config.yaml
d_expert: 128
d_shared_expert: 128
router_score: "sigmoid"
lr_router: 0.000771
positions: "rope"
rope_theta: 5600.0
optimizer: "soap_variant"
lr_head: 0.0102
warmup_steps: 50
schedule: "wsd"
decay_fraction: 1.0
decay_shape: "linear"
Below are experts of layer 6 (counted from 0) of a mixture-of-experts language model. Rows are named router (the router's row for the expert) and show model dimensions 0-255. Each number is 500 + 40 x the weight over its row's rms, rounded and kept within 0 to 999. Numbers have three digits each.
After each expert's rows: "raises" lists some tokens whose logits its average output raises strongly, later layers aside; "comes before" lists some tokens at least twice as common just after its tokens as in all text. This comes from a sample of Wikipedia text that the model never trained on. Tokens count by the router's weight.

# expert 81
router:492485499570533500560497492415486528515450501484520523541501507455483508491482474494602592510441477526458443505446521434511518510427503469456489490468556545498455502515451503456516488515464549516410438535502454439512541519466432476512537486483478567566475525442486461469504511523546578587504480476592575541548535519505448519533486552434460457512534404568495446533505441460484471462513485536580511556497457473424495518520486469547464510536455463529502510508536420511537518405545507554528473519487480534492529475407502495494487595491440590517453504532516455553530490498570535482510578543520537479462506457486445559520487554583489507424445524470451497543445511489523502511475574529527554468489485517488484460535486497504472472486474571472542505513527509438456418505521482
raises: " her", " a", " the"
comes before: " the", " to", " a", " in", " with", " that"

# expert 32
router:453472517549524436515456498546477488484531484547453517602516497449448497538491483443593474537466485535487486514410514469492460577443522608474503484507527489525478467507431457450548477526494532500467401461480477479544492468492512517479483473500486484566498477464474436488456479511559572523562481508606545561505541544530525503465503522530503393471497438527541381502511471494559531518554485565472484518502467488492425475465541511531431505560465498487527584536552477498536574443495468480594485494469508520484535494421417480468458524502446560523461495517472524562558459508488522542451513510453505481492474531459405494504510493593558462469474559482453440461506584486470532512439530499535551518511455563490507482524530509485439498440472513529504506516562447553499497491498512
raises: "\n", "\n\n", "ations=="
comes before: "\n", " ", " %", " Votes", " Notes", " Pts"

# expert 78
router:473484528438482448495466566493470449530540489487451524523547580468486558560490449432505473535479487531440492527456490431471507536487473535429513470533507439588492507568474492444581505556502550561541463473468457499538494466455503520497463446454526514497485505439441458470522524455537528514576510488528502504476500568446554537474510469493449499508448491519527427514481447474509522517497470494460439560475474445441476478558506474538461523517480452495453527552534490502540550544475543474583507419566453457472527495504452478506473523559471565552496485495543513525529501495504622558491529520428492582483421563522451573517465511586502477460406534513402492544503500457478532561490550524487567476512558612463546433503517550464505468465516499517535509514548509488473440513473485
raises: "ar", "ak", "u", " train"
comes before: "\n", " The", " In", " He", " It", " This"

# expert 29
router:493532532570557463535493459450508495456501431514541507586572517486455562501487440519563547547465443500491495515472495446440554493472511502460434418501563471493486514565466481483517484562461497515537431557474465475556471479531471502436404416473487543500510484397519485549457500502519591522465455498492594465510529552513534477443455410511457473448469462532503490470476443482509509532554492531465478549537418469462501508428519576498511514553511483548451542508499458565549564491490479522532505482494453518466593493453502486460461510438485557565493501562455510505583480518505531477461490529492516450482477472501490499504466506594501499506477486552442466515526444393467489485489583506534535482465552564538492454575546537487473514464466481487480534548523545534493423477526536
raises: "|", "en's", "-", "hed", "ond", "'s"
comes before: "-", "|", "\n", "|---|---|---|---|", "|---|---|---|", "|---|---|---|---|---|---|"

# expert 20
router:513468566526480504565557533452433457527489494473562553469502500510471494505493439480588483543489513546492426515476497490494500528469522596480479455476562445557533494504463487464478479505577559564439461546495503481487545524509463543508464436473519609524439532466503454537514439489517556529631501507559565474473538493417454505561375507477467474486441443501504441531489461463541504487555529568499501545568441529519511536504504546541521564514490478533499543538508472534507544488562495459535501453527541512457515482459451461492494505517513505533451387526506546523536468491543520506452477494486509447431426513452501502501489529563459487414425494498527461517533549477466533464469543505505535528513460510494565491504569533473485425463484564495556467554539467472462444434461538
raises: " in", " as", " to", " over", " at", " ab"
comes before: " to", " by", " in", " as", " on", " with"

# expert 79
router:429451524489549461568426514470483466501550520556493488502510509477446553495501449499504568547524525531426491526472489442518548527461460559472470454484567439600578458495453477450482496484497476523494456510413456403492515527524503532454462506447496476496484478495532433445484443554480521561576507488521604478496527571555538559521410453434495495521454455545536467487468465461524529488539546528517562536519510458497438537515544510474508490491498541498498528553546472490550515458480485462457465466520470434473584515493470509473478533480488524504429492476552493509513476455519525463501524506461560503463401429445450493572438506563514446442480546454528506525464495460457551535444506516532483517490527590497513502498572512448458414521494517477601520550539474461444468526511560
raises: "6", "ash", "7", "8", "9", "5"
comes before: " |", "4", "3", "5", "2", "7"

# expert 14
router:484424544502570433544463524513412514493554503521461555583521489413473502561541448505559474541456507553450460479465531427440502505436480556456512487550499471547450456550509501456497476485472513534467476516467511452540527519517445538464466451446472517536499442512485496468549493490529575506584479520522570493514487484469549476484442448541498483512410472546528476514466446478483504534523527493509436535454454501428473469544470546519411537511563435526495542557520478524522471506550496464465501551560489520479542484478469480459460577522491527514508462489482518506553487460473549488453556513469423548479461484485485520490503571620467424506459488489495450551503487473467491523447546553551545491479522649505536438523507489458492510495465461536480478534542453453521386533535462
raises: "\n", " In", " The", " There", " It", " (Note:"
comes before: "\n", " The", " He", " In", " It", " She"

# expert 68
router:460480525577488502545456502490441548467490503470510516493503483445534507511425426493551525528483522542429447553439541470510512545394517490507484464474545522558522508493481470387529507472516554517500472478495531432525503480461437474501460472492451530541499493510456447540526465512543523537529432472545572504458524571467482485529424526477464452483482451570544399521489473519491521488508497545514517545537473539466461499453561493546453499506488473495455515575561486511485513459482491483526527439511531513488537468456435507513434566591463530500491422493482510566539464474556504474469502480524565477420446532461449577499412520502537452411448532563435435518456526455442481504510581538537509507460528523501537464497573528499483418498487533484600549507512474512480400464484528
raises: " the", " a", " an"
comes before: " the", " a", " to", " be", " his", " that"

# expert 82
router:431513563529574450482508557474493514471506439554480509542491505449445534505459433498586574503513513539493479540406510477493526513426517539461476392520533462498492461570443511454558437468483555498510445507450442502507536478553505527436447464522454522561507554452533462501458517542534569535536503469554572507511555536501510503488465515486504460477407434524579460481475476428518520531524485502458533553542484432456442552528466534584494549517486475543462514510506450559510468516567482543544492468524493526508568470459487489491452555503476564492474532534473506479539459463524516477497489546514505496429495484506409480509439503601570445536495543521457517563465534495429574478469574569500523469535532560492520480499544522456445477462481518427569495533517480490466448459513507
raises: "se", "in", "In", "ord", "|", "ir"
comes before: "\n", "|", "-", "The", "In", "=="

# expert 80
router:491501518501586493505532494490418547452573490493536556475512473512464482497451479467564505495473511517476488530433484413483546575420516570447451450508529479558455505524487429414472494443479502509470461515465510452558501462561487480490470436479471548573460528440474475498467505498473502534553468554538581576425547574499482496542493534483510484481488456499552440504483441468540466489520504501486473557519479498439552486489509527496509495517508514479459565547520499486498539483538466452540478471467493506541522535432477470478488477459484470520468444529545525566576509476507495518443511589459548433452447489526436459498481515509464506412477535482466473509504553483399556512453586561524538512479519549493558480569553599448470435421477545493535496512567408489512443534559519
raises: " respect", "ird", " and"
comes before: " of", " in", ".", " for", ",", " and"

# expert 33
router:550455519548535522564457543472442532527559461472450581501481466472474520520500451472638559510473492494459466525442506427446533491436488604479504433517556503576461461524428464466482465523531572514500398481482467467522529448521492509541438472461512564594492547467459449510502475537514576530572515511509518569452511548489511510523445503440467479460495455556518452543433412500520507474581491549526499534516508544417481523453495482542444502437502470512492569505493450514446513468518541522601462474503518503488525472453501479493471520526483535567465524577524500490554447496513538499446535509447486496483438511472487471516434520556434467448451529499474466505506530459459502499481538594564503462524521521495532482522538571446500438496477536505502496518542461495455493529522555
raises: "\n", " and", ";", " as", " in", " |"
comes before: "\n", " and", " that", " in", " which", " but"

# expert 16
router:514468570544542461524459526494376529495537439486526503539490480466496515506439476483565522508460521566440466502413495448457600519442489592478501450493567499543444509500436432438516494477491564496450463472456423474524528475538507553496481483465487520511464507465479437514476498578551568531514477505547618483492577546516488474521444447478509448487509469520548489525459468536490536470498510531496458549529491503458502500477529552521417530530563487440489548526533483551470549483560537489556472518477519509534497450437505476498459491537480527528470451512522538531558467470541541499450573528470525547448486447460437444498487518561432527463457596509496475525490592492486568464449537518501496479530504472509534434551500518459489369457479514477532519522534429465452470527503504
raises: " in", " and", " of", " with", " to"
comes before: " of", " and", " in", " to", " for", "."

# expert 42
router:488516552511622454569461496441465459487508523525542541497497557455459481531452499488547514515447493533473464535451525494453557582467524497448472460492524443489493467541438444478543452469450484485501446545514497457590520501540529546530517385424508556533445522458449454451526475542546492529541524550557550512463510480499529475465417441516476456501510388505555451550463456426442518468554452493483512564508493483430396445502506544533508562519495477539513516456555476545521532428524563459517495527513395542463597455547459513491450525528487531498453506512509565506546511482524576505461544531515483493464463479473496558501482553542512495445455518493447503466502509473471505525519516468503591450544500545494514492527479532538478469477480487520532497488566430524532499521558452
raises: " |", "\n", "iv"
comes before: " |", "end", "in", "ending", "it", "ent"

# expert 55
router:487541533548575456545447528399436493526485482495399590531509506466534623548509474507514535493472502481442489550442517497535544519418436491489489470520489438520533499496480402495518428502502546499473487493473458452538513499530493519546532437414510555490492477467476450471460475503496502512496570510543524582511547470522526536478508459475488474454415464488509461516446484468505600505489528550505516562528485461439487470487537520530455517567442461486482595507522500548532484454529477461516490493523480505482569547425435487457460489523496551549509550519499503529541487537544596458482520531499498499516472527491477483566434502525532491493461537512492475535492591468435528557442527499489537448429527528458479421528525487439455441490466510518577485603533491505495442453506416
raises: "ig", "ak", "otic", " the"
comes before: " he", " the", " it", " she", " they", " there"